From a checkpoint of a small mixture-of-experts model trained on Wikipedia: vocabulary 17790, 670M tokens.
Below are experts of layer 5 (counted from 0) of a mixture-of-experts language model. Rows are named router (the router's row for the expert) and show model dimensions 64-127. Each number is 128 + 32 x the weight over its row's rms, rounded and kept within 0 to 255. Numbers have three digits each.
After each expert's rows: a language model's description of what the expert responds to; "mostly gets" lists some tokens that are sent to it at least half of the time. This comes from a sample of Wikipedia text that the model never trained on.

# expert 63
router:179144103135114108138116194099114143139127170130100107089126139160117150146120131084136128074102082139135136080132107150081145164200103126105183119113049092086140171131089080203144118059103114
What it handles: Infinitive to, modal words. The infinitive marker to, modals and negation, and adverbs like also, well, again and only, as in proud to live, would not, as well.
mostly gets: " not", " would", " could", "'t", " well", " again"

# expert 31
router:141107093147142134110146149083119171156104151070119132092142171118127164171099113108152168134155159168132094084114158195121128108175099152060168120184113093120088139113120091122199113088124102
What it handles: Nouns after in. The word right after in or In, such as in addition, in contrast, in conjunction, in order, in competition, and place names.
mostly gets: " addition", " interview", " contrast", "western", " occupied", " order"

# expert 6
router:177149125109102116104173181095172145060154200086129095092131154139100165163112141063167093084166140198090129147093133145099127140098088134019129103091091068160129155122087162162192154072142104
What it handles: Action verbs. Main verbs and verb endings after subjects, to, or also, such as find, provides, takes, manage, recalled, stabilised.
mostly gets: " find", " get", " tells", " provide", " provides", " takes"

# expert 1
router:205121110138129099133141150076093143127148171110128163088190175129023163136132140112147137095161087169135126087141082168088113160197078133109117118118115140133155109097139102101111146062142165
What it handles: Infobox field labels. Field names at the start of infobox or taxobox lines, after a dash or bullet, such as Born, Preceded, Coordinates, Genus.
mostly gets: " Succeeded", " Preceded", " Coordinates", " Genus", " Species", " Clade"

# expert 55
router:127119109127114131092147158143118179149118151107116091108100174126068120153142166102126217097163131181097105091148106133103158167155074158073117180142059100087114183099106138141142148139142115
What it handles: Semicolons and clause links. Semicolons separating list items, scores or infobox values, plus clause-joining words such as and, but, until, before, However.
mostly gets: ");", " ;", ";", ";\n", ".;", "\";"

# expert 35
router:159170113130107149114158161115127176137072183120082167114126175125102144140128187100121103094177211201128132085121147184105197135193072128069115139145136091157099169139108092195146134081085102
What it handles: Clause-linking prepositions. Function words after verbs that link to a role or circumstance, such as as, with, due to, into, under, when, e.g. remained as editor.
mostly gets: " under", " when", " if", " because", " become", " without"

# expert 2
router:177137086103184125110140209170153159089146160122113142141123184125078200146109142093153139059203096151117095151146180237082116175162094154066153144157126108122162110149082093132116138032124134
What it handles: Nouns after the. Common nouns right after the or its, often followed by of, such as beginning, result, family, office, state.
mostly gets: " result", " establishment", " median", " amount", " creation", " coast"

# expert 14
router:124143113157092151141108189147129131113130166117113159073127184125079131124110130115115113094160170107098136132199112153084133147153094141076110134174121085085102138114114079135145177028123092
What it handles: Nationality and language adjectives. Nationality, country and language words and adjective endings, such as American, British, United States, U.S., Hindi, Tamil, -ian, -ical.
mostly gets: " American", " British", " States", " US", " German", " European"

# expert 49
router:133144080126181135105135141108128136125165177146146113110099120105104128146132150125144176132128058174107133159118119168059147135144098142026177166195103143106126113119123079106150159064164125
What it handles: Nouns after a. Common nouns right after a or an, often before of, such as a number of, a degree, a room, a dome, a piece.
mostly gets: " wood", " amount", " room", " degree", " sq", " space"

# expert 38
router:146166143169123147114154132110139161113145176130143139104139179064079175108124136124161223073157081135128103112124129146113152116185092148148176138168088119137087157102087111106115142011099148
What it handles: Determiner after preposition. Determiners, mostly the, right after prepositions like in, of, at, on, as in "in the", "of the", "at the entire".
mostly gets: " entire", " the", " this", " each"

# expert 50
router:110122135146140109162085152103082117114142160100125105131155164090115137185172090110163159105169139139117136124139142251112120175182139168068095153104091141141131160114081125193168153067138120
What it handles: Foreign name pieces. Pieces of non-English names and particles like de, von, van, and letters with diacritics, such as Mitteldeuts(ch)land, Paços de Ferreira.
mostly gets: " von", " van", "ș", " de", "š", " da"

# expert 4
router:135118084126104116127130166124114140154130180142116103089116163112073211137110133099111167154120120194133128152157195188129173143163085131051170136185096103132140157056101148159162137095116083
What it handles: Proper-name first words. First word or piece of a capitalized proper name or title after a comma, pipe or quote, such as Gateway, GameSpot, Windows, Real.
mostly gets: "SI", "My", " Double", " Glen", " Sony", " Safe"

# expert 10
router:164119125121141131100097126131120131086148151105145141119159148105104160130118124083124172087158118170123145124103181144056145107146111171104167127185116136120078144145052129112129096158089161
What it handles: Table cell pipes. Pipe separators between cells in wiki tables, mostly after a number or closing parenthesis, plus semicolons and percent signs in lists.
mostly gets: " —;", " -;", " |", " –;"

# expert 18
router:127133072087151133098100101071086167077171156141116119107142161104063198143180098128128131095144101184052117150103115142082159163194074163060135111164150082116130100065049108082131142076069129
What it handles: Mid-word suffix pieces. Final pieces completing common English words after a consonant start, like -ing, -ant, -ace, -ect, -ock: brewing, furnace, restaurant.
mostly gets: "anding", "elling", "ust", "ing", "ning", "ock"

# expert 7
router:160114105134097077122125161095096147146063144140084121134145148133094132120140166112117149145171155146118115052125132141069160115151101163084167116150114096121095167096081124109162160085085123
What it handles: Quantifiers and determiners. Quantifying words and determiners before a noun, often after of or with, such as such, several, many, various, two, their.
mostly gets: " such", " several", " these", " These", " many", " various"

# expert 45
router:133142079140120078092118176115161133057122195115090063112131190123082131116122089089122148106127151168157138110173191186068118157151097105089206154165120133108148200115110084126167133114097108
What it handles: Table and quote punctuation. Pipes, colons and dashes after dates or numbers in tables, plus role words and quote-attribution dashes, such as ----, TBA, Actress, —.
mostly gets: "----\n\n", " @", " TBA", " *", " pm", " →"

# expert 24
router:143128128152100164107136158112088188137156127123143155163131141125085156138144100102123179103129110190089129125095155142090154149151082139059132155139109118147096178102091108154113101084102086
What it handles: Name fragment pieces. Short middle pieces of proper names and rare words right after a capital letter, such as de-an, B-ond, F-antine, L-ich-ter.
mostly gets: "rac", "rown", "aku", "iling", "idel", "orm"

# expert 8
router:142149138133094079072113189130131125116119145158146104122113183113110196110182144095155182106171110137111160139078121206055180122163108129035149116097117138138162170120087125131172134089120127
What it handles: Word-initial fragments. First pieces of split lowercase words after a space, such as b(unkers), dec(isive), prop(ulsion), in general or technical prose.
mostly gets: " ad", " ra", " dec", " b", " ch", " mon"

# expert 30
router:162112116175166133117103155054139145150109159126161091086106176080095153139109142099108147098180114177145138137128129173117109159203094188098140081149036114126096169164046108124185128098160087
What it handles: Degree and quantity words. Degree and quantity words after be-verbs, such as more, most, very, much, so, able, capable, plus War in World War.
mostly gets: " more", " most", " very", " much", " so", " least"

# expert 51
router:158121159116125140102092214105108122091180141140118096082114166155078164121188127123116149093165089145106121122132118240126149158171085148056175168125160138116121123114073104146100123063144134
What it handles: Capitalized word beginnings. The first piece of a rare capitalized name split into pieces, often after the or of, such as Kur, Lig-uria, Carl-ow, Sind-his.
mostly gets: " Kur", " Ber", " Ass", " Sav", " Tob", " Fal"

# expert 26
router:185094084186115148093130126129149131084114146127136112127117147156117216107146115116100164106170104172123133117120125131044124170105117162026139143162064078108132135077116131155130139076118139
What it handles: Word-final plural endings. Final pieces of split words, mostly plural or suffix endings such as -s, -es, -ers, -ons, in names and common nouns.
mostly gets: "ons", "ars", "ins", "els", "ans", "als"

# expert 27
router:183133095145095111140130171073101178146119168107095114111103209095044193151122148076133165113205145151151113117145140183109149142166062139100149122192117158102141174130113093135172164095101100
What it handles: First table cell content. The first token of a table cell after a row-opening pipe, such as position codes MF, DF, FW, Win, KO, Majority, rank numbers and years.
mostly gets: " MF", "   ", "     ", " Majority", "    ", " Registered"

# expert 16
router:152133078149125164089146174085139147125130150134128139091147161079094185135142155166131136099129092171140152107142139178111153158153059143021139129151070117140125191085098119108186194127127108
What it handles: Main verbs, auxiliaries. Finite verbs and auxiliaries following a subject, especially was, is, were, been, and passive participles like elected, found, led.
mostly gets: " been", " came", " were", " began", " died", " was"

# expert 47
router:157197155097139121077111170093121140123176208140104145147110150059069137135171173130170170146122127154138114084151133185111184149113098144080147155112120140131150168102099112133126177099134115
What it handles: Mid-word pieces. Short letter pieces in the middle of words, often u-vowel chunks such as un, up, ub, ut, as in p-un-ches, orthog-on-al, st-up-efy.
mostly gets: "un", " rob", " pun", " acid", "uj", " poster"

# expert 17
router:116144132156125121098160167095072181122122137153092101119123155086116142122179144118166159110118121158152117163157188162052138173129091124056131160140078125125095098142102108135120174070112121
What it handles: Article lead openings. Tokens early in an article or a section lead, right after the = Title = heading: nationality words, born, is, opening parentheses, e.g. American, (/, series.
mostly gets: "American", " =\n\n", " (/", " Rex", "Born", "born"

# expert 33
router:176122128154109150130126177143107178147095177152153098097180153117086129105132157111081148131225104169097091094123143134114172163202092093053147138181100130127107155078053138135144146063113154
What it handles: Person nouns and names. Object pronouns, kin words and first names in narrative or biography prose, often after a preposition or verb, such as him, father, David.
mostly gets: " him", " Sarah", " father", " Constantine", " brother", " Jerry"

# expert 40
router:156101130134091076133108104150150144136108155113136148088185169116102126134194160124131151141145121131107136166164164182115181179194118162057110127216092096150075155142085103167174152034113143
What it handles: Foreign name syllables. Syllable pieces continuing names or technical words after a starting consonant, often South Asian, African or Slavic, e.g. Yash-raj, Aboub-ac-ar, Dam-ian.
mostly gets: "ahn", "uran", "agar", " bin", " Bh", "-N"

# expert 11
router:162141116119157131127104088068120205108104161101116060125146190110113187135167150136119160116087088166084100132140158224081131143093121137148144131151141155116110134120038132157149153135122096
What it handles: Relational prepositions. Prepositions like of, for, among, between and about that follow a noun and introduce its complement, as in Ruler of, number of, among other things.
mostly gets: " among", " for", " of", " Among", " regarding", " between"

# expert 12
router:143142081136102153125151145127116127110099154089096142120130133102122160135136121143109130137159116159106151113125143174088175105243122185020134157144123121088158137088113101154110165071112127
What it handles: Abstract nouns. Abstract nouns and suffixes like -ation, -ism, -ity, -ology, often after his/'s or in headings: education, career, history, interest.
mostly gets: " education", " development", "ization", "ation", " interest", " history"

# expert 61
router:124137116096143140068128195130138158157148143117124102061176201108076139149203137108145152104149085169088131118116169186043159150148095089048150161156140105113147135130084090143120130053161159
What it handles: Nouns after the. Head nouns right after the or this, naming works or groups, such as the film, the album, the band, the company, the game.
mostly gets: " program", " singer", " album", " band", " couple", " film"

# expert 34
router:143131109177149169102122228085152141114146192101113043107106136086126157172141142144139169134109113180115158104119104201068151138165064143060176147106104098089102143125058068154135154052144153
What it handles: Mid-word consonant pieces. Word pieces inside words following prefixes or partial stems, often a lone c or g, as in or-c-as, on-c-ology, re-ap-portionment.
mostly gets: " end", "c", " disc", "lect", "-c", " instru"

# expert 20
router:171142098151112129155160140113152149143096206155130147106111190130123154100125150099124160099128120172098127084174094182098154121177057133079149144166100134124109133031035121101151153051143120
What it handles: Months and date parts. Month names in dates, after on, from or a day number, such as May 13, June 1944; also units and table cells.
mostly gets: " January", " July", " November", " October", " September", " June"

# expert 39
router:135149079105122105109145169109136157107141164165119127076122209098123165134149142082144114060121120213130184128167129162093172098151106112050170138157062081119168192140108127140168159129150125
What it handles: Separators between list fields. Dashes, commas, pipes, vs and featuring joining two parts of a list entry or table cell, as in Gold medal – first place.
mostly gets: " –", " vs", " -"

# expert 57
router:180164114124125170069155193066159120051099156174131146152094151093113168134136206119153155120156080222062117134126117144068125135132115186136174130171092119122103176100134102124145160069100116
What it handles: Place and time prepositions. Prepositions opening place or time phrases after a verb or at sentence start, such as in 1996, at the, during the war.
mostly gets: " during", " at", "On", " During", "In", "During"

# expert 41
router:175100106153146118127104130111124173090101169177134124097134147072086145100158160120141121056142124153122102094163146152034174146182084148092140157140112127151150145087046129123164140065108125
What it handles: Numeric separators and ordinals. Dashes, commas, colons, slashes and ordinal endings that follow digits in scores, times and tables, e.g. 11–1, 1:24.40, 85,000, plus th, st, rd.
mostly gets: "st", "°", "th", "–", "rd", "-st"

# expert 62
router:110110102123116117135090155097139143112175114135086118095122134114101178158167146041116175087151071169148163129143146104089141139155104154149127093101119134137137150116072133116141137031132158
What it handles: Clause-initial the. The, its, their or his starting a noun phrase as a clause subject or object, after a period, comma or verb, such as "decided the".
mostly gets: "The", " Its", "the", " Their", " The", " His"

# expert 28
router:172114079144098171062072192104073179100141133123108142076080205102088126190145124118148132093152086137149135161186145177098144148143100113066077161172121149135148154109059138162113161080088152
What it handles: Ordinals and debut. Ordinal and sequence adjectives after the or a possessive, such as first, second, former, final, debut, plus final digits of years.
mostly gets: " first", " second", " last", " third", " First", " next"

# expert 29
router:136159090127121161127121188104145130124134132168112149078130178120078187138126130128104157082178069153101111124124119225142132146166084115109179138164112088117119172111086098151138160085133098
What it handles: Capitalized word starts. Single capital letters or capital clusters that begin a name or acronym, often after an opening parenthesis, bar or quote, e.g. (RIAA), Ch-arters, (SDP).
mostly gets: "St", "Ch", "Sh", "Th", " Ph", " T"

# expert 54
router:089080131154149149100078163139079107102169143132076146118138153139061174126186101114103121091161137140111135136158148138123170185133077101095159163105109083134164173138049171149137145115086105
What it handles: Infobox field separators. Colons after infobox field names like Family:, Publisher:, plus =, headings, and list-introducing words including, titled, named.
mostly gets: "=", " including", ":", " titled", " include", "|---|\n"

# expert 60
router:133137117146119154063126183102095181079115132164104085102122132056089160112175119107125174069181115124073187128151117191100131156096089114074164102128077135103114155109106090127122143051142088
What it handles: Name-ending vowel pieces. Vowel-heavy ending pieces of foreign names and places, such as -ona, -era, -us, -a, -ika: Hadera, Mendonsa, Guanyu.
mostly gets: "ona", "eno", "ni", "ora", "oba", "ito"

# expert 3
router:157150121153136124099157170102077146121128183100133118086116156111116129120177144091121128066160143189114131126158150134101146185179096126022109158126053121128144150134071138146140111043163140
What it handles: Surname and name endings. Surnames and final pieces of personal names after a first name, in lists, tables and credits, such as Smith, Miller, Fried-man.
mostly gets: " Lemmon", " Miller", " Smith", " Mitchell", " Singh", " Williams"

# expert 52
router:129118142071064113140119158099162128111117159141072107113138177089076155106128155131103146095117097145126177115137108144103173162173118123108103161132112098112104123064120170119194187047112096
What it handles: Word endings after capital. Short endings after a capital initial or stem, mostly y as in Becky, worthy, Smolyar, plus possessive 's and his.
mostly gets: "y", "zy", "dy", "edy", " Ty", "sy"

# expert 9
router:155132124158094159071135214136089163087136176105097119092152168087053165197160108095078168085150074167124070108159170158090147156137121131138141164180080083107058139110084118127159155106082113
What it handles: Table row openers. The pipe opening a new table row after a line break, in election and sports results, plus list-initial dashes or equals signs.
mostly gets: "|", "featuring", "°N", " Genres"

# expert 56
router:161149117138087138126094114098093185123095170173130113078129203109091169137189108114153110106100128174120145146142193139064170121182099147135135163110111112115141127108134111150181124076153110
What it handles: Words inside titles. Function words and possessives within proper titles and organisation names, such as of the, 's, Your, in The Lord of the Rings.
mostly gets: " Your", "'s", " Our", "’s", " your", " Historic"

# expert 37
router:142100087179128136086171174075134153098138158161147137108128158123112133156109183088117150092139106133131133078160157175086158112178087113059134122127037147148157124121090058141104099074135156
What it handles: Units and symbols. Unit and symbol tokens after numbers, such as %, km, kg, °N, ′; also Baronet after ordinals like 2nd Baronet.
mostly gets: "%", " %", " kg", "″N", "°E", "°N"

# expert 0
router:154131121142146123118125135154156165124149152143144123112131185092064161089134118066158143100146138148079118116133134137109175140156050123023192120135098140168124109126073109146141128104112087
What it handles: Table cell values. Short entries inside wiki tables and semicolon lists, such as Yes/No, Won, Nominated, Apps, dashes, genre words like rock.
mostly gets: " Apps", "ou", " Nominated", " MPC", " Won", " Pts"

# expert 36
router:113163143149115145083196193097081157121109206098084134084144188083090125128111167128120121091161092157159137098091120181119142146198064109038160182195073099144134159083081128105158130064124061
What it handles: Year final digits. Last digit of four-digit years in infoboxes, dates and lifespans, such as 189-8, 200-6, plus month names, century, ago, BC.
mostly gets: " ago", " century", "–present", " BC"

# expert 53
router:195129125108086119131087123090103164133137167147169077131116184101106149149166151170148132118146100124160143108092153155043140101143093135072158165129093137146130119137069123117187173086155152
What it handles: Word-initial stems. Word-start pieces and prefixes like re, ex, cre, pre, de that precede suffixes such as -ed, -ing or -ation, e.g. exhib-iting, c-re-ate, de-viations.
mostly gets: "re", "uc", "-re", " us", " cre", " exp"

# expert 48
router:155158107124091157125118157143132172127161151127079136082127172115073119102136144084123146096157109228157108123192118148086153209202086208090097104130108132123099151106071079134134155080139094
What it handles: Clause-starting pronouns. Relative pronouns, conjunctions and subject pronouns opening clauses, such as that, which, who, where, It, This, they.
mostly gets: " who", " which", " that", " they", " where", " However"

# expert 19
router:170167138110121156104170180073068169120103185144117123149119147103099115174158104118171128072131097154119156136180166197067166116129087133039162159190048131160105158077130091150176128123136124
What it handles: Commas after names. Commas right after proper nouns, places or titles, such as Shongaloo, Louisiana or after a person's name before an apposition.
mostly gets: "},", ".,", " ,", ","

# expert 46
router:138081138139128107091145183136122139122113131111140134067122203111099222091133119124114153066096085153090163137136078166042138168133149136093133140143071124140170137163124096178154178073149110
What it handles: Paragraph and heading breaks. Sentence-final periods followed by blank lines and the == heading markers that start or end wiki section titles.
mostly gets: "==", ".\n\n", "==\n", "===", " |\n\n", " =\n\n"

# expert 23
router:210141128152155122096106140099106164117147129137128119129127147152087191158152138118138173106184115150074140076103145146113180160172025173059135108103115071110123171109108149140143141060111109
What it handles: Digits in figures. Single digits and spaces inside numbers in census, statistics and score text, plus spelled-out numerals like seven, twelve, hundred, e.g. population of 94, 6.8%.
mostly gets: " seven", " eight", " nine"